Experts of a small language model.
Size: width 768, vocabulary 16384, 262M parameters.
Experts: 64 experts in each of 13 layers, 96 SwiGLU neurons an expert, a shared expert of 512 neurons.
Training: a variant of Muon for the experts, 326M tokens.
Below are experts of layer 10 (counted from 0) of a mixture-of-experts language model. Rows are named router (the router's row for the expert), gate (a neuron's input weights, with its number), up (a neuron's input weights, with its number) and show model dimensions 144-191. Each number is 128 + 24 x the weight over its row's rms, rounded and kept within 0 to 255. Numbers have three digits each.
Before each expert's rows: a language model's description of what the expert responds to. This comes from a sample of Wikipedia text that the model never trained on.

# expert 1
Description: First names and fragments inside personal names in credits, lists and citations, such as John, Daniel, Annemar-ie, Jasm-ine.
router:156141117193127094151127186158128132140131101126125139119132158180129107169115128176122134109164155114138139151141099112164130118163088148158127
gate0:143108123159102146106120130144125118106126122168140133154163101134131112129099094112155151142152122144147159135121132099173142139109156122115155
up0:161140135109097130088164081087109169134144073149151115120101133137145140097130157146140129180097114148119110145086089112167148135129119129118137
gate1:158109101152113119131118118140094178186153102159096127103122158150098134107153086110138142136098150127118149131139116140126094113075099124138083
up1:123109139147109136129122160128087141154164127154137127102119110138132107137138115172208146148128149113148122134145113185118109108117101141136100
gate2:094139127141144137115073182128129180149129174142107104110155132167102140118092146136159130108121145126127127130105115166171133145119121147124140
up2:101108130124146144143139087096129120138126101172122089119123140109152083145158117129162097127106092140137116078115098085070145081128117175119105
gate3:136143108147063147161133137154124075145115122145119152147163149138115152107071100138125172101138136150083128139096102122127131142165074074130145
up3:131117112118083068124102123163115101107098102081102140163119143097112166106143146131112150134182102101134166170126127111154156149137102110125138
gate4:100137143162157086106155138174123114121150133135138178106135130119094138095137121133159105156115161131134115133155116114156152141123122118107150
up4:144088131083089190140073139078131149141112114132121123189119156148146132138062145131124132116145091127122162120121123142112075149103090113130126
gate5:194098093116133097119132134159092148082157111121121134150099114141131128106116131142099155135135153128077170133155130128090115146108118145150123
up5:169131075067134093134093123167149145076110131120127118135096140134108130141108154130096150097124121119113157144095094116105141151163135141163112
gate6:161104087105121113148138152146103154159151143146139121124146106183109089094135136112134122152117118134107147122146116149143135143125131099119159
up6:092099161103129124101116127127149121111125094125122163134149144082111125118120114153103151101116119100133048174129140139136082137111145094104124
gate7:131138116139117123144157146162120112113125137103163156121098114153143090134140118140150104138121127145117150129154096124142116130161091139160135
up7:115177116164161149084115113080159139154117126159176161143168100119126173107150176108122132095142095146122153136125181143115152100118169146144145
gate8:109123128157165158125110136113139109122135055146129141163138143142108124128139113156115133115099108129060154112123086131134198145157086134132102
up8:154136101105166160142124119114124080140125205105110081112122108107111125147083126120172135132149151119157093148105166125137075137102193144083105
gate9:125115159100109105122147157158092139121129165131148164094100129112124151119117107145108146122133137141109156130139146123146100144139124128145108
up9:148103147134145163121138125104165151135165149153111079094121110107142123123109158093145092132146143107142142099136124113150136069114176140126160
gate10:082099099116117131120108165152111125124118066062153120132136141120151103148112138133153118091107134099127146134158123138090125131118101139123149
up10:155181166138133177132144122104111133155129177156077135154110106112113145114164130131086169122166085161146109160096094151140102120115143120093145
gate11:098169083082102105116135135099144079130163123132116100144135125143143124135128126094157135087106155147093165119129128159148148108107139128142145
up11:099134130109133138141139111089115149089157085114078152145135127131144067104116171137118165142147154128111104175125149128149140115119148143141129
gate12:120154166148112141122113137171101136139095126153132155137126135121159117138110091152119115126125145144096123111075101109156138165146122134126108
up12:121168172103106127108072138189077114132118151115158151159096117163132113110149098141111157146142159117136101109094140150162126162135098126125148
gate13:090119125149135099102126122122149143173155160101133111122089159157162152146119148093137141100141115119124147107132095137130120154111098102111143
up13:159098102120164144100153152133118143174129126146162115111124132088140124126133086150170115090151132114155113204157119115116126147110152109133140
gate14:121107101103126121120110147125120143111146134117108113067070160144077153146080123106107150127142157121154128078119088127126119135140133154126143
up14:147106143101083130126146114094105138122141119128120169138139126130112152127142098131154144111134103157115123107132136120146082161106105118137104
gate15:146116133205134111141080151145096166130084156124128166100125135114175141116157140127121066155086105155110131149107102108114121112109117153145154
up15:172111175182130105122088160136136117125082157131132149102128146110127115093185080130124127140091144162093133164110102097097127095095124173155133
gate16:131127126101126145127104162124113125127112216099150130094100182145142089112140137115136131114126116128122134139128131153119159119130106117136154
up16:120149149127072129119160121120174166096152136103120103150150170146111125142139123121156094142089088137125096099146152131117154117169099193118105
gate17:103102114129119175130139130109101086104096121113154135141128113134107136114111140173134128096131135158088112100121092139133147133169092127143126
up17:119127110129095127128149138175062092120131119111132146153154131148106120134103134124140124101160142104144148103158104143108140120140121120158135
gate18:118139130139119124091123140116148118134121153116130121132112118151144176140124175169132092135143145126148143136109093166151139126107180161173131
up18:129133098109137141141166141100082139089121106143140123162122152170123101117117144172153117116145170141082150166108092120108138175095127186146130
gate19:074140129128140098062084127128148143111123085125132125136130157113085151114121088116123106106150073120151129135104137146192147115126105124119142
up19:148128123127104156165145113128141098137152154074112111145162139112172119117133145106162158156138179139118149141167119100089086127136135144112159

# expert 45
Description: Endings and second words of place and venue names, such as -burg, -ville, County, Angeles, Street, Creek, Arena.
router:121141163110139144146153094121118142122109106134139173118160162132123155153147164106142104141130143113097144119157145151097109087156123163110174
gate0:097128095146154093126146072143116108130141104093114124116112145147118163105137132131119128087101148122095109115126122167108138138091128163136134
up0:128143122155121135144113161135107087104121133129136138162107099111125172127154162154131161184141145128132116145112111144122164133108131118130140
gate1:079145137085114144115106113182103166146080091137122157143120163079142145162134125144156153122158158135140162151110137126147138103107081125171121
up1:097160109151152140125132101135170155148090120160081150138127169097141111117135149155116130099135070153145175173150116167136163101128159111099143
gate2:103118132072146105108149177102135092133132103152124155119161113134103146094149117111080149086102099113125193150117127165138100189103112136157150
up2:132158160137115110140128156133126089133132112170169125107130149164108133137118112136092144100107142155124128125131151161109127132066165170165126
gate3:120121116102114142126123124155126092115124135155128159133124122111154119161156098148149144100112124143096121105086168120157107134134131174093123
up3:111105119105128157150101114155145161124107134070159117069127096108132161103140138134096120146154103082132158152179147089092177140128140120125125
gate4:141144100128089131127177097135118131137118099094133111123112155119131151121105135125091148144097108154084127134163108123109153078142135106105104
up4:094150082136140119119127164116140114098140141122097135077144140105143131106092110098163142133155142174091131131135106119106072162138120115107131
gate5:123100135145100140144135153089144169124148153107143110111196151128142170136154127159119129111121092132079156109168130148121186131172178103095130
up5:105122105111115119125122136141121105160144153174126115164112153063100102110087153093119175110144137138123162139095112122137126131094159126128156
gate6:097125141156144157123152095143122119135150121145135128150097101134110121152158154106162128138116109152109161117182124137069113105148122138093104
up6:111109192123099147114126128120103168125113121128097178110150132129147151149070113160100115109169159135137120146145123129163125122107161095133105
gate7:080156135119123095114154133131090108107150122143113131171138119131154134103136152149110144118130133159147147205142113152155135149131145141154147
up7:106105114126135132111130146140121146120095081117129102073150116163142142127126125080122159154161122116135088096119128116107097130115096137101143
gate8:155131106104127146126106173145163115166132122178177120119152077166152097160126118108156083132142142118137112122096148127127164160117104117073144
up8:173157127128151096108099177137180106150155126161164110114154104182126111140116126133116112105133157143092141150108149104096135113144116092137156
gate9:081104154091057119094116112095101123123134110112126135110119126158152130084098141091120118116143125130125112100110099119161129139158086127129127
up9:145073124138163094164149136145162155138116112147127120092094158103125132116130107136131117134143071157132113095164103136123081120107153130130130
gate10:110141095147131139143137145131103123130105153133106125166155130146159114126133145103110144137120135145095143112121098141131134162142114106109123
up10:111076111166137159112119157137106136148132117121146143101103118148144163120115167118130146141148133106099119149127126112157144122117102165109121
gate11:132109136155108143151133098121097137123148080138144125105064155102162153154126102106127134117117122144129132147132113100147134163128133124127117
up11:126112073086166110121103099146124110094139144070143126129124152135124122074156149108115133129122127095133119131157153121148165140135139107156135
gate12:133112163111160134153135140149105149128128108142148160141122091144143130118151083099111088168118120102129103133174143151122117143164113081098112
up12:128156176138177161142157157112071123108138146156108180118093082150145140132168115115109131134169170131146146126113162147079138154129108047111106
gate13:152141085142126085114169123093101164136162137112145117125154122120125143134125093092102095145116145132133144134122157129123096146152202104110141
up13:114148106122070177124170156140154168127136137128158118094098112134104119139160118126116127145112119121142123166116100086164114070134115096154141
gate14:143093119099122135133108122145113112099136122124127164151074145092112134114126169133097143163147130138093152127131151120144162132110120116132116
up14:142137110122134150115136133082129125096102095101155157112136127146151124097148140117162110089124152124119160153124170104156153104145116132124105
gate15:139137134124101144120103113139088097113169088105115120135097107134128146123162138153083143115108117112124099078130129114078186156124107158090180
up15:095144101127138124158129132129158116144120140119123107142122140142107082145121148138182154134146115155145159145144145141113139111165119133172138
gate16:172148136155096124133121141176132169155159144130115143130123099144124124136085122131135085115153100128149113136126158158149143154145113138123126
up16:117135108151144092123135141092127151113158122146121123120129114161113149149122094091135081128087120114148151159133119161112133167181125154080115
gate17:141121123138103151171131119117153117094153109107108140099118143142138135115109124120125128130129165108097132146135186120084156143162142140096097
up17:145122139100127118087147103129123084170102180136137137158118127106161124148154143142157072136121116084145128113083092134144093107139125095163116
gate18:109073142149113110107142102114100100123132117154116185065105112139132116113162133096100139122185174130125126107104122125124134107122159164091143
up18:127090179171121116076139123133086171160088148162144176119146094155130137123140115117115126108163152154123117110129125115084081138125169173078133
gate19:098126101165116120134157188137117153161168123089138127117109109089139147088079125114060162108093132129120106124096120120125127118134136132111132
up19:117119104135111157136142168141134148132181095136127138122100111106127161112095134107071153127103118169133131110114112101117117119145123096141156

# expert 46
Description: Final pieces of names and places, such as Ver(ac)ruz, Mc(C)arty, -burg, -kins, plus commas, pipes and "in" or "to" between list items.
router:150104104125075138160163152144150108090106108183147113138114139131086100135175148124139144100109069103103159096151149159133137142152140156134100
gate0:138106130116120082150119146128159117171109152115146142137111099126123139097120108120158163104142105115133117114141133091140132138148125099155155
up0:099141155133101106111084164130149090116186129111113144142151144139157136123097112170177082122162128119110115132155133157097078100123152126135127
gate1:125134082152122150090150144117169130114125138146183179143116129106104143163142076120183138149147107135101116163163128106123130136120132135092127
up1:103121123085136173170109156139130098101129149180118110162142154141159108091130177109096119109144108125111151143156131104190139135141122113160152
gate2:142100081135113119112148112148103101124125107159191137114128107095113124111096119146171156123148153138124095110106134136086122130127127110119181
up2:131113133132147145146162133138070117098143114150142131114155162154111079098154111151103122160131121145128146113075124143106102105101104130082141
gate3:142089137145132110145161127125124079133126121131139141119155126135115141157120157115103117120092070144112141146131115135116110161123128166112120
up3:122126107148098143123129158096108109109130139117148156116159141113090116145093148146123136138096072143150152152150115150111078153146120152134169
gate4:137113139108103094171112138114095126132131137085114110157108088099150124125149107136091151132132162124115141114096122178137137105108172125148144
up4:102116164099104093144101116136142118122111141131128118149114148126153131133174136161139135141120188108088159110114118138136167099156141149186103
gate5:095135150097124111121090131138134117190136134129150155101125101092130161137145154088179138119142122109152113106182144066157160107138146118107135
up5:133083124092154124144119061125138159135127125145112147161100105096177143130130114143156099171128146106151121116147166151127162074162127131162097
gate6:129134115132105138114128167151152129116134146135131115148104108124143128142154143119149133096106108127102152118119153109093113104134180115190114
up6:119112143083130111138141097161145137092147121046089165139137131146079110139098121126131156141082153109108091116108102142145129128090126172164141
gate7:111095105132121135115154134122138136153102118192132126122141143104138152124126149107149111127122135133136156124159143133135153139102166122089128
up7:126147151134121085134127125129136106099135102145143097144115101109130138124162149103109105152125099143180121141158153118148129098092147105123128
gate8:149062113136057140132146142134099125105132106144140160142139165138155117147130116137162122160159103121154163126129128125123090111118152117140119
up8:191107125127105136117150119102111139157161168123097160099130144098112128130131139108101131119125115137099107193176119123140126101117147123122148
gate9:114114098121122174157146135126138135151090138166123124091139108084112152103203066169098137133152119134128152152142101139156111114162128140120114
up9:150165160141115133131117117133093150154146125123133159157106104108122125112098123108130138138075158084106145116149148099146129109140153111141115
gate10:144094090099111086139154144115152117081144140214116121133120137080130110123106121108099132119114088129123129111134080139140094134179130117159128
up10:097094115099144057175129101155129122110103121121135114135075113169128156100129154133112091108122103137088154109112109130145128150106108142141084
gate11:102130119127117131130154105163139140176175109150151141107124120099115077137076147097154111143109116116097129116105128109142116120077129131135133
up11:162087201129119096134114123131159141165116125159158128145135150136163169142102082156159152130116165089129157112075152113125113119135120090127082
gate12:129127077145112171100109127127135108159139150116084118082118170092142089176088121140160155145119117133115132148118147121095119099108141140114134
up12:130139064121105143090093121102154140125130144112115151092114165120109138172108163128130151156089132130101081105159132155131130094130154117096138
gate13:117068138121111128137149165139121158126144117143070107133123075122188146132124087169085124136118165122147114132110114126126112143169134142129098
up13:153125126111091135157145189123129127134141119158103115116098073115175130134148107159120130159124150125161125144143110152139131156173124123120139
gate14:149135091145160143111153148121081130117142149133173153145081110098094103164125145101081186080119105100103117148121153147132126107097128135122126
up14:137139099121153104115140126105097156129096146109163148136084121122109154120145153122086137071103106076137170134099137132137114089133131121120105
gate15:139138146144124095136123130148129160139140117088131164102097158123120106169172110092144122122149188098120129132151106137140179126081176127084129
up15:118122108122154151101112115127097080105124131174113117153147102149160150085065151111114122135126111160146125140113167138138089111165095141162130
gate16:145117113144122145106128167148157121146137148165131102112089150097143093137109111085180149086144161112134070178117102142129166136177136132101126
up16:109114107129126123089109145142116148137173151161133122120126153095102097171120148115104088104093118155143175086129100089114108097101129113093136
gate17:118118144117095183121114128074145121144101138112108176138063089179137127098134136121137165113116115138095140141106140179089121139100130104112132
up17:134139111159117157113109113140125099132092138158096185121133105096137131128142126174113169138076123180127139130143154079128103136149145115103126
gate18:080169109180129121117147116119105129088160123152117152134124114151105159108097099083164130107130132116122111138156112128185109145109131170117123
up18:122146161166129103123108124120102140157136100130170151149119124118159102144162131109166139086137134161112118162130125104146124153109155143144131
gate19:122149129155132085140175149142143108084103133105144174092162144125134133111094157134109124123099134122082144101151117161107124137162153115105149
up19:138141165139103113131093141169144128155087133153098138138121110120137146121084154126142106140124102100150120126168118158169145117165147103158090